Below are experts of layer 5 (counted from 0) of a mixture-of-experts language model. Rows are named router (the router's row for the expert), gate (a neuron's input weights, with its number), up (a neuron's input weights, with its number) and show model dimensions 288-383. Each number is 500 + 50 x the weight over its row's rms, rounded and kept within 0 to 999. Numbers have three digits each.
After each expert's rows: "gets" lists some tokens that make up at least twice as much of what it gets as of all text. This comes from a sample of Wikipedia text that the model never trained on. Tokens count by the router's weight.

# expert 9
router:525415460493423406534509571471412466475530537473564478442579511462438473549529487538461596516512485558464395489564562596573490549516585515580416540564473424522546553467509469409501437479566560418465478453464529470513510440545492540508440502425493455470505468549547446518532526467515517500
gate0:394518460437411475502544605563510465457556422563516485450476540545477464497606512534526555443469441465508561461502498553564479558528481430570472584501529491436448492472450392488535372565469532522554491528580520455523464515484608518508473450519471524505471473492431477552498470508539532513
up0:403445499538483582553596617560502506521537509528456462528480473466466485502578519474593529592446543515536430455442493478555507610520493494524577494420572510549474566484475519570559450443441508502477498556501472563491600508476522559538517419484431413465560431442505532467460426553532558579
gate1:572520496456508472415466466556601552479451491509455518500483490406522583540464505452397423452474469550521512611573499550455509520603513579449599533447487513507624365447584539452514479538473496537515480478513483520526502532585548542492444565540519509529497510446434530401494517487521558563
up1:490544468529512603574510434454479538556524522524577491516464500563503509548528509531532486475562516484467479522448471452526451527448518500528451492523544487466458578544548521605439488460589511501485488502516503445475519500531453471473537534514484429536472547525591476507522562499442533473
gate2:561546503401600465591512484557518481530595527497477464549405587449543465458521507529492424524475467477560478448480468509559606419493506501458459533659550508418496451472504506460469468473512567538411472536448488482456520485620476562600458532466532402475489496412491502494459507534439557529
up2:419500459523487539504514509479547446402478456508508489572495454557489457587563481562442506486486535506551499435457499533447523502467496491468476569387360521520538549581497469590558639377424423444592568497572513440500520537431478482386544449507500527512593517526478490488516575423594533459
gets: " ", " |\n", "\n", " |", ")\n", ".\n"

# expert 17
router:527477475443393438492455574431485464421561536390509478513550596447482430552481465505456565560495517518420497460542525606574531526535553510591369550538481491437523545373513450428479469498562532476416505483454481506510516477535460568529430472465486474451564473531466419547516486491555491425
gate0:457542603498487493531517533542532495565538486477522579617494431569442611518485467539522485542461495426489452500553522455487613455492527456487374423476561538489604463539531448432470485528430546588519502471476448544390497539548467494551522561407475377522390468404447585531585457504548476491
up0:516522478590498608535493556383506527510482456552481525558543424543387563529510450576489528447521477551490511530495549448524517415517559556490488479492471472422426554520455552449461432509516453455497434438538518522484468492516356492515534479499552417563447533466546567516517540463572506497
gate1:390477520512482644494395560496587531475428537522546506479673558578542544487478540496591455491552484509535479478510473517489506534402439640614485380515578496455554498401444497458467461493446461433441456528500454530451533495507474421510629433474475557415484519524419522569449412490485464489
up1:477518464548564471483519504485426587580433466455475561502539476541565550462500466477452496393536498504549426554563553517459512471350511528536496630433503535549506509530490567475524562544449474463499448476486481463465476494582486500500582419479575484568444547504516527601465492482544520468
gate2:518499491476448511458393504525392575548503490460525505511516598515567505483559463466545503464499460586478559523543554513478488477512494541572519571495416530492484458418450539516511546453551475458468559542430491590474495530506608508513536457453485474452496548524444496437540451575524469490
up2:464462526581568558519496493567415464477474502533537536495498471526545516564586515559575486570558561539480442535557503516539441503508463426550561399442566511376418432493493500523499558492514455488555428563477496529499553545451582476484585538538463511446465658504526538456497504530526511461
gets: " of", " in", " at", " the", ":", " on"

# expert 5
router:583400506428450409532462547466467411446576526505526407531558560473475510536546463541431550551525444537478456454540543564532539537553586576525486525595453476468559533393548473480484482476578557450413527442481500429530556525547471542516490506481487512431550483621522447559533461464489555477
gate0:496482492486452464475467533513561533509428468447419514479559512494507436534443619537559498530512487586475515474507435497522503457553522609502475526419379506509559509436476471513465505498531568521468485397481493520502386430558547533549487479522473476509527461578495473527529402437459501393
up0:568506508425466550544460529556437510564587494516467441537550488538510513448453500513451432477474535491526484470559578451462484391512447538461548530497460426463562553435553504518458467414458548480509433434543471541429573432441535426437507499484467515361505541468539465407552498433439537433
gate1:418545541563635503535540422513490474564577458537486579507530544609521496567472399517533449486485529527492544486509522514531492510455559442620448490504553637538390450485399484485473505603557417525520401598428475617431420586471570440495503467523586476506504540495399545500476549587618478452
up1:493559500555590534485572470455564519504534493552474521480444484502513529482444449514452512527414465529551495430475607475486480497507529453581494515379545543573510481471455522540560544481444408533560483468541509566531473418524500528467430463454507513506531365474496440443517499542553467472
gate2:493482547491521538394563500463507491598421443510572564495545447509502523480479553461525498428510529557489551505443526441481498322562542512530526488521454596550452563511500520548501510557554420470565509477505500529436455552442488481496496473491558476419554470542545537439462446570535528524
up2:479504416578401464532585588481423561399672520432540405549486483528578563498493442534381455435498477550455470440475502510510475509557532489535565493534501532440577480471527498496481490510479494447497397501512553562496469514599445500548544470505504489448535531548529476506543535357574588441
gets: " the", " a", " The", "'s", " an", " his"

# expert 18
router:539455434423447434563446513483454459446584527526495445452524483483449501562525480514443543541578453518420416502580568524561487519511524545513398489632531460477516550433509453408509486481523497436499483450479509403487565462539509521574494503473474451490489503584499435565565544447503547543
gate0:490506536516501546522468439504473436457535548483544420434529517492588460494451491560493523541464553408566571451392474528537531480530509433439502521550419583460505549578402544476505539500421383546511540465414583556393496587563507539452570516477444477454391486478405510511404534430507489509
up0:486612497506611571547518597513607527492469488498531556489459458592412485381520509480541475428518452523464476575494575472371503471494491583546448472506505623388484489503490443507427512441483416422520467541446508484513460472476496470527547508480562490483459475500588558475543493477536565540
gate1:554502477463460565515543446519538592516556468583508462486497501489533582473485511460544521501417365469464404523556472552493528455482516481558568446648480520504533450473396511423488483438557549528519408470457409509445544529436495471535525497489489462473534511436563499433553467537476481489
up1:555554462397519551605569537502424561548553542575460493503510524529562607457551517502515494509515481519461445519522463531558551481418419476504559489540460458457513495493461375393539420443520528568545495516530568473447568432390478528550561610508514509485488531539562515460556490566436430508
gate2:586447482498588608629467458473458445550521573499532414513455579591589560529485532503541379499500385541509538514507472413547460467493523485490505472542454510523604560508467535487435413573490464524514558417539604397445489538559518518548539459591433443549380522493525461479575536515491517478
up2:561479470542558472431447449461474569459448457495509518395476472423535573562512487436494457510494445543538527463463495504510529507551589537422438472579538427546549480569550573473505489427560460489522446532486519536462417522538550578539384420514620468475421552498495465581497467373539554477
gets: "0", "1", " two", "2", "3", " three"

# expert 6
router:587398466512477453576516545463436461415512556433528504429516496419463420511513445565525586502447467524431408471576536529516509480539596514466393463583502475432485567541558463518459492440535536486432574558485486513517558478560438521546426475459457442440492515557518457598504544427546550441
gate0:490534483445490534493569473460518451488472530453481513550512504541531460523539520473541479533378466431507458528460451470576606439515509576464563537532527509523472405546502491473515502465499497478532457574502446464480501570537471428493530486554500429512525520446503534454518466492546474435
up0:375546484545555473538524580480478572507594572427500515544470485467529446569498490440436483517550505524544588529504487536519628453577505476438489521521506584570552590428492484519518502416533477446408459466538396489404458496467496500440571523509504497458550568477488487592520506392494619497
gate1:498449535460498478517381491520446497425517525515465395485507594433463494603545528591513487507494574503419572565578552498545398535531558453476579563490572483479470427580562549578392490496567602564490573552507578511490525448506479474477490513457435489508494437561607456647509557458447455451
up1:539440509506465478491421493560480486433497511451422497480485531373473495493516551536544466581427579533421558535474550422512500488554499548519468567477584459486463439599513490559381505532607561479432596514446485524482583534488531530480522568471507533482481539568581502590489453493468514443
gate2:495450538437468486490580477524555514487503453537563457447505625503520440527463445528493525548483516584520549483486550546484494543620475549581429514584432513516467472551529472481456464563577586419433499564638569440540472503469550539485584478452493569522535477520473521432539512564459415448
up2:497464521496488450488497507508540463495541441526574512471431509542531398508420427516541550498569514571471525506472472571427559503538456520520487531516486470482446448476508394512494519594545523458507494534638430503569469558438549554526556476424503591524559494480489418465524558561521438420
gets: " of", " born", "born", " to", " was", " time"

# expert 16
router:562425525485442470555504557472483448435545554428583495514488605452453477577524487548468556520592484591499427428504519538557509564532518508525391537558515454472503582460534465472519473449574534470474546470493585418495523492535493575451458506417427446461578492501561457542544488440514534471
gate0:495511548516473525608462505446523514444523571520385530545421489504473511546390551489490586518549334510537546522532486427469445530500445425496535464505543478415393441515587487518508478445499502464512675494453444531509534448515526468532584445551425502438489486538445496511536451544479454542
up0:546395457457533509482472574482490467461507455518589482451530482553495496572629454486395490429532576570485479513533565555532526429519501570525463516485420523476657556495470449513497549474587522455544472498513617429580511548493556558503428407479501504464495439584489439496525523491523484490
gate1:566524483547459463444454464477523526498551496484491491486538574474629536529437547534521355559509498613577518550515497514524451467453514493533501606529486466431486530491479477486500512489512472551498498505541551479468546480537430538456571494517522510503486526478456480492560571518519464486
up1:599484474468476538514471484405512479512617471390523513450518552518473476502568471496456560361456427612541528469520523546628489502533436511516423591460431595420461508460498491510569532524520448538399488467506532448535492514599463562523441471500581481496586468486449490493517667509430400520
gate2:511497497473461492499480493375528586432567553430513522485522711508518363524509433511528647486519541551434495539519458534482504450519522523550478525560433557502488610512494488525447506530577600435529602533468530560527532476509469543482474509433507390481568437546576515480422529505476386499
up2:510514475453511490499499444450533658482485439389517509504478685555572486517471442560626551517562561445478570515488458488446476421495422505500480525487459634482461566498505456502509519515502473393516529535549544622474486556569476554499377470547462405488568474487506509533502512524488430515
gets: ",", " (", ";", "),", "\",", " –"

# expert 2
router:574455468464445433518494527482429484496533563504488406497551561466483475582564477539450574567513450564463374512557525555497520542532486553565459549597454460469534553465503451451559484463589560490457566484437544446527552495558481557546477493443466456459505497648507439537616526449486530497
gate0:427456564447513579476527426462510551523429507517501509547559556537478503467605586518489576517520411430470465459490446461526437513523495507510523501478565505494509543464528446456496492493453590504469570440510601459625459339538456517541526568461451556515413470629566481488517602506442429448
up0:443493520479424578450509509486473568476477555554605562512570572523551610476530486524509485563490452484440523470471454439510471524565541464528526393521510485505495489418502491542595507506436561516542583455459545461599449414485399552541593581465554536469392506540520492473525562518525471486
gate1:590482479514452376457457540474447503507640594326458474484546557527483498509626548562441560463537477509472426533517454512456491454441463547522486618504473452447573497417627513594543504538504540434546496436443435466587488502472498471584538408500452500521494526591479456525455523477522550532
up1:429489563488510619558539547470522466517403470597443418468501479527526490449496480493481509471456454498495558490543579520580548548573567402528498458526525480561454527486459450436420498472478489461487500452524471472500524495469476569451433556410518506496505437477511538432580527473475472498
gate2:462499515546486497439429448538569535467450532386371563510520573541453409442556564501453613538463430542476443525543462467536446461536577488537514477485538586534521485466586425519491504533499488567498417458529460455567507392530498484473497487530501475529546482616489500437529640526357420500
up2:516459456520639528500486567470509398429523403548481531449462331477467466490524514494513556549511393525566479556521503542559456537453562561523524593467517545508578454513520539430457477460599521470477434544462460497554442559502605508543462482475502488466454524415503518523595573452512526516
gets: "20", "10", "1", "3", "19", "2"

# expert 4
router:580428532496442465545496556497445437469539552425450463520461498473516475560489458543456537539434525509468515482525527602570502529552542461443439515555504469456515540434476491403512458468564510468462541454476537418531519444488466574548462421479443480466511532495474479503588492437580510467
gate0:568567464527497539605510499559477553501534457518469480534454460414539473443447507463452488434468540464532508444536538483518531504422642644478528577503479498521474437509509597504554567468433571568480473513609492487539509606489548530492562465388500524476437512485463482419453529513542477407
up0:514527528545401520604524552428524492508539477480498596433482536421538467525410444513472492458532585497491531516411523474538475480527459505450469492522515459461537429396452477562476514551459452523529534475474532477453401450547363466461554429471546547427402548418465458536502601491565504488
gate1:529472490474451455589507454552587567464473564477441426496585573434541479496468570455525515518495532512556563450567566570446573534498422599535442451512433474514566595502481537472574530501503552488510388601540511539480456412493529524502449515512480425483476550536486535462437487512559556495
up1:428488564510565458600489549441419449517476474605507483506454465558448536529570462547459566491491469509471483586473557507465475460463530489492603543526608512525537499474571491531475560498514528525471526422556508547551554487460499534420448507472553502494460500494547517497477660571502471503
gate2:561471469450485624552506550476377488543534555565445542543522487473497432572560458601513470594471442518532499497421485525493509607527507438523474500579542466492416441512385527469528391475440487458498528534530574397512576550505428511479456454493578537477439528516491516467422604505530520539
up2:441494507510488323470446431461552500501506494404492461525506561427399517486499486434375494540520520537480482446544492481534538442517530569464494588507395517503594512472609511424460482565562492493407492492495455593495426397535547484508537551432493391451600469534490471544554395446484516479
gets: " to", " in", " on", " with", " at", " into"

# expert 21
router:542412478445428444504509577432393466439540570498533485475541534423467468542554419553419531530528506530444427447581520611559541482473565531589412591571473455486514552426515440427522434432606534463456521486473558405530517467484549577570467500465478501520535484556516474523565488412554550430
gate0:564546502558455561450497518495524472499467468519424469490517517486501567544453506493441428461506450533506492551418408589595596500436608411554484515577499545446448574471428576587442483501564448502437414521539496501513446538496506419504590596514493490529550510501604582496497459515511441439
up0:531548457468496472503522436497527500417448512459442502557519498510463431499615481534403623490564449516493496474478469507461456497519521513514491541463537569493442507516557620598519564515543500496474481580439446489519497544553469544419468481469484448530486436514517460458463531511502449509
gate1:588456457509492523538497440435454423505472456501422536489529468623567482516512494514425524439478600488401495498469515399576396516502484517501559399453524493516418558395592477478575442556476503468577455536582504469583528468481382563515546523499487492439517426479463415479516460562518462520
up1:555464558423462556632541415538382401550463481518410532566468532576562546478490475511500405553472437495536415527525632385520453509436471512432431502553527619569522470464569499491502479524464410430508518539532586420536532430453423463493564411438475535533526525523500401531484564586452434556
gate2:442436469555490488533512565527515456557519579488521433454567525458476462461525513516455572490467565545513492409530585541527495497516521523456480475507377453524472549612532462579594514510562502554552422506576474567561488427477514475538400406487484540530487511556547505545558581514579519556
up2:538486545458389608504498409454544451464535491564544511545475542564492460536458477568526440509518430462480500530428463506482571526536505483542523598600553490534566459396515552461517438532459482436443498517423528537457498531553436554475515453468517491436527493510534490520467558447473570452
gets: ".\n\n", ".", "\n\n", "==", " \"", " |\n\n"

# expert 13
router:528388501423456543505510530491441474445539557467574460469584539463486473540539471528455519560483482542511482456547541581583481509519530484489479509583493421426511474444527439457575483468515507457457549466459577442533506450538468526488410498456513477447551441630589503535562488433528557494
gate0:508534448647482551472561580494460452466469531442526538448550579429512529511511395623477586576525430449459505553470573462460522594608507532477503478551490414527382504496530483510448432525549508461532507578525540353535479479597386469534423441456490426469442494486528524575548446548498482404
up0:460505543367533476518454505496493566566470460526493383524519530545515548503509574429418492457522549504497510519471447589482492458422386461505533499459456589497611506525502465434521546506473535556511497444497513565482514546437579538467514453531428553456507524422533428482417494418426529600
gate1:477621518472496490349454573465417590454482522411445462436489580453466394422508521467428471422482400531541527439525423499497448468578516536566413468419442530466616459420424462518363480503542460392387531591467483440439445562474504503554569574382500498600527549502446538586538459497518571568
up1:523399448450479443577466555458512514498590527513541516530538460476413556524463485515483598600498468535407501466580517466441530562427593529512522472485529458615459582503609511494526458498548591564512506509544549567589495413584542538626489404471529556428509424584513472543540492526530487487
gate2:460536546498510467445473468521421507398495593474531456414524455511515471488422481549511512567557529614597548456533555536477457516602502504509531457444510342546472503426540584514454483468452562603511474532543441567548488461555503494592452473474431420514455517456402509499582532481474576412
up2:484426373460434503454455500465514452533457475555518464579425558501514566512565516491504541464447501456490516462479515512452518501484556529558509610471428622450476482550551437535497497496590508468424583412461486477533517414477528577460473507524501523465623464527665545469478462499513501613
gets: " and", " was", " as", " is", " that", " were"

# expert 14
router:505478513455483420520468575457498476399510571445497495459562531478468457566540518516415516549487509576511456497542557538534517516515517589583458510520511500479511531457503445377498496425490517390411531501477543460520562446466513525455394497512466538502551504592496503543534509440521628503
gate0:454585556477399451474419467459510476516518485473526457570483563499394538534510503410447454478544440411517568560548487464462563610480555531487490492524457616485391427546545446453464475481423522489480536489576509501458540479511532497426488490518481548537523406511520553428496521497488525530
up0:611402422460545518555540469487488488438504510567512483452596498516526574523574442512497536561394515526395422506477501584517331490594469441389522569532502470479477517515456501432625520520547607562593476469543514425593482589510540508494481507516548444484464529505570472608516394445578503518
gate1:482444423445493414542565582528548493499560495480498539538543461507465606462520486578551576508539446397502482515560515486416549532504496513417528403388498431532529565484508522492515488470519519449522511455548544445510437533448495444534500569503497522462503569535469478450466570554529523503
up1:470494499492520537508483531595531599521585488498496552478532549433489562523508470523468424513569455578519372447572602496519509562501464579497459522454490412511521499426530438461566557505497554374480441410532500516471493396468630479458563582498502536451593535509527453534454516542443549524
gate2:520439522536531477595468541583462480525548444568453555520534511466418434495521540393516573474491446503461588535501501460508496484572493553586585477472469487527533549528425535419478455454521498547521542503489482503532480624508533491595550542585470484513468469520517547475492492496399521477
up2:530531474529405485596474523516525451544536568503456498469521423459467506514488471543510536519563466434559428445499494571541472552453442481442544424428524455501441511461527544488573515561523512477495435539532505493496475484420556460509557506470487519541529479469432484475499524412519483487
gets: " of", " used", " known", "ed", " such", " found"

# expert 11
router:550398483400420412523503567480472446429569587513572413542534546459492465578556402513446515577451452538481426463543539515552516534553523507521463520605522455466475554437518421436484429481557526437411459479481496427509571455524464520498486513475475415490508469533551430514574487445501580433
gate0:587412418520468484559411559494482485503468496536534450514478504462539503616416455471498417497512478508497462556539597540505415557549534534468460442593553489588505533511474514546600527518487475469491491611474523514593418523428465588569497512408474510483464542498543467555437505527556540533
up0:480493569475520599501537466500446400563600480508478483453443620508495457410504509516443570410522613462474540459486436476529492449535488515563470554425438548414509551404492535437460472434507535536508493470471546535502536439613473511412437547548507414485547473564413472483469514470467484575
gate1:519439460589532457539456527442538466474594479438492595546504498533557553514414628456527485574439426477609543521490499500537574399484524460472497473521586496549625455527511476518553559497540485462487508433528476530542439506527524479510476466638489599466554550485488501530526476530560498462
up1:545572476521523585581535487487490460530522482535411447470554531524551433393486582575521507472448424476520468440461402501546423420510466474462449494563564491447488511485516456504487435489512452647590562485454450413474492484463516487560534441500563460532602480504436554443421529443445404466
gate2:450503437512501449479513447531501550511608462424506486503444516440437453541462435453566570566441460415512515592470481393609497468469500531461464514629524492528369461478447483472559466544429453445414510517604488503565490579512619508649489433555523523446415504450475478600396435549502507494
up2:439466494474608464481519397468460521487534555456485550453536496511556443442445530457521548471418400529530378476460468431578479418584477520485453531456556511476377470542446640480485505561457531493467510471449500584427531481596602443537537444629556404540520450473315519546497490494478507544
gets: " |", "|", " ", ":", "-", ";"

# expert 22
router:542495457463475461504422532488494467420557558414490371473499590477519474520477484551536535529458467530476446440561508525517519511511485575490495492641547461435497493531524465446510449471507577535428537524473497497508570429554530542513500572429462445502546449568553439548521473482536500498
gate0:481410522538466594512528506497409392585516540533500584492455433421438587538490530547479499526482513544463507483478507437520492518542463616462515578459491436480571469504459500424481504459528572538427502418459528466552517486472484545481536390536550477498520602596505426552469509438549474578
up0:426502520470483541489552487459416490426549476439570496469525555521470482527575441532523460448530457547587454460520513623513541509402531443627485533540509479515522533427538527435589467419481481387522457516480538483383510515501480477534463505413507468491454484464463490515498477574505545520
gate1:441403469485465469512485507483486508589460554524503388565520479460492494529437510476557463509429473539495427525510530469575564482582505557474406510487414604488501482564472487525506451394474506496471606533497569582507605408533494501606406542602430448511533509560564559504501481460561523485
up1:515483526410482519432489513534483586419505426501510505431548499565447456494603493519436601575617525459527565506461495593446492483441490471535520560519470457523547531406557528495494537494580523481503397454503500461533473657501463479446542491471501486443552438503436492514473581491567495531
gate2:560533508603601444493439517483492449500483516489557490445443457512502438421518483455553467530484489549495515503440509533559497465603457507506559478526479519491564497512498418543562533603586522483461495545498486537489574522397557514487537499467478463544473595438508528423519541507477424521
up2:550454500443435521538500604560556497469460535584509465519546488413417529544508503441460490428494518525412528426516504533506512437516462507504534463553545530508505480551478505442486417479485513529447471561413535494517486516495400529434516560562481506494524521556498583533567527446550438424
gets: " is", "\n", " by", " was", "\n\n", "″N"

# expert 19
router:537460449485429443556436566470450472465576533454532479489541580510443463596548440562471493582541476535482425453579534539494557528505507565517462522635511448444488556483542448382526444449566557435406481498432547436533542431510449573493498440435440460478548447505533457536549488487499507419
gate0:500514447598497534475514418446648497489471610440540472477548570530517530490477521541528505442569582489499569585434519435493497513445475461513517409473580474511447641509513552588499614462475423484528510537503511555500461512496496468498450610506377492584511463505525474428436532508517497479
up0:563464564429462532524554585523395435493499481557469516542531467435467457519527500498485563557404367538436449498411464546537432482530546538476493604526451465549464378526491515528603397521554511527577471478527484454452501536525513461515460444453539469481450559491538554638550478441531605519
gate1:525492461487400541524519594518420501538601526475484548455616467535521407493515405574484548420452453485537484497540462576537573375461476485466455532484479434512446550526501440460534444453568480398576471533587514418489453555409487526582537369457513575520564583492536453465530477503534465493
up1:482434507482553550425518386376550549454422542497486482556435595482535510505457584478490506564481582575441449524418543462527410570543541485445461571521454638520585565487536533598530599508491444510481535417478519566522556446537430518501471493555459482428491446510564538535530553483488584519
gate2:450477448509437551608485518552377439465495539377463501506578466489393449487529522525544540476450404519458514483500528490472508460553528536446535430435457421587408501509489519483564523480492561466500463421555496514447496495547565519476594548362566394400388510525442474584511420540388564496
up2:474559547475517469387510570378523578520469515532540448544452479549557508510559417474447482456492536520477493476462521485488484492394529497582515614531439493457622471465502496550449471450363451546466561494449471463485539449537477504586411497540484576544505420534509550353490558484565446455
gets: "-", "|", "\n", ".", "\n\n", ".\n\n"

# expert 7
router:548386485492399469590518562499472433461603503523519429448537518491489472515543418578464560522533477493467447462543544486470517565535571561448493522572470414460517523480606444441498406465506560443482508417467488462527535446564457619552508485476474449422533460546562433535543457439493496499
gate0:499443535559518506503574506592512449571487483464512519529549519541459477494555422606526590429511535456394478525529473486469480518411522456491533580491436399477626546483575428460489566639426440519500356510582493512498518512511503459531538544529506498548518502569460497465489525477495449505
up0:466571540519471537519541540468572534366411533532514450473403443506596519538528545474550508548485540510517535491477459595463495567496474476496555464448461537494485579511480557514579564369557593550402588496576438537463624549545594580539513358497505531510537452537544540525540348434441466508
gate1:597447520438495417605374504490478339487573570551558521512524496541578513580509453539460571452479479518480428546473574545614472475553530506488454415548507545446553488425448491448578496481546461499511488464494528550507512518520500547553540534461447502446446521540470480509477524431579426395
up1:649538506474577501553407499536458441501587431560471457535470545555572499510452442495477510418542446523501491574418512483527461451575459514485504400502581521530462462512448482499522470525546439519604530422543558534482497560511555491518526555510452481423519543545468500448395485465542370435
gate2:597540526632546513571532480495535527432493468515555556445505571446456400549463405472603478470412502504378557456510531470426498417585586415453467445518513475548352513547497520513587473550523452437522564444567509481594428465604512507457484548522427376485504410464435494566510557549481510438
up2:441421461481445479495517494510445540492610525492535475588499510461575482516486539499467493505461531467605474543523532541580515409517436634553556565518589585509544500519468502455488481488526577473507480562497463575397594492431526514557457345482496587464576576420571524443517410496512476481
gets: " by", " a", " his", " for", " the", " with"

# expert 23
router:577467466461470441493477526414507435482530580468571395502537569457497467580500477536437532578563481536463473399493513520572560544506574560538466525502431333492518606504559511501527477432522577470467549463489499468501566478572445549473494480502467486470510454525490481501505434418543666445
gate0:469524491531542460451477522595540450466475524437502427528432676572504413500538514551481548489476486544458460471510550470578549541543488424671491539478616496529487483425472510493538505486431452496440502436525534524429482475549557571533452543511512504456566416532466488511471441566511534490
up0:453515442569568515498467506596505545489451559537526544478486576518524424490464613468471550484416454477480480450560496521562537526511519462566549544422589482549534444484507509630538515498393506562423487541461424557469482493495487549538555501578489608484453499467452557498485481563534461541
gate1:513554523592492585516483521511418475448490455512485471544536594472512505482522395524558575467366469442487522518560526566551495562618483441504499498459640495553560519443624446555485567496498567553461517468530498497473569426517494574498435541526510475471537482537447526500508528488441536401
up1:485561509590468562556558499532454484528492411529540454456544492496489534462535529563512524489457395429476445519602529549662537545572498469469491484425637464538529429456628477551460549518466513538442501494526522486537525404475499492491508512559630609515539553559468480434450517515472453482
gate2:609497538489590499568592500530492495515522390448372455522494466488499531438469481501561486478577512468585359484458499484491434418444503522543413522503502517507576434568474460504516559491563564449484456516464477463531502481524475458340450522571554572481520601467532419545491469468477580488
up2:490455500483578499538570603496453409461521487486501468438467490537447512537432496447515522469570556406620531497484512515504479368400530400557452434470464437542505458528483456495419492428469447501490484578512512393481565484503469485344500550530570535529516383497472543572505524479473565518
gets: " \"", " of", " the", " The", "'", " for"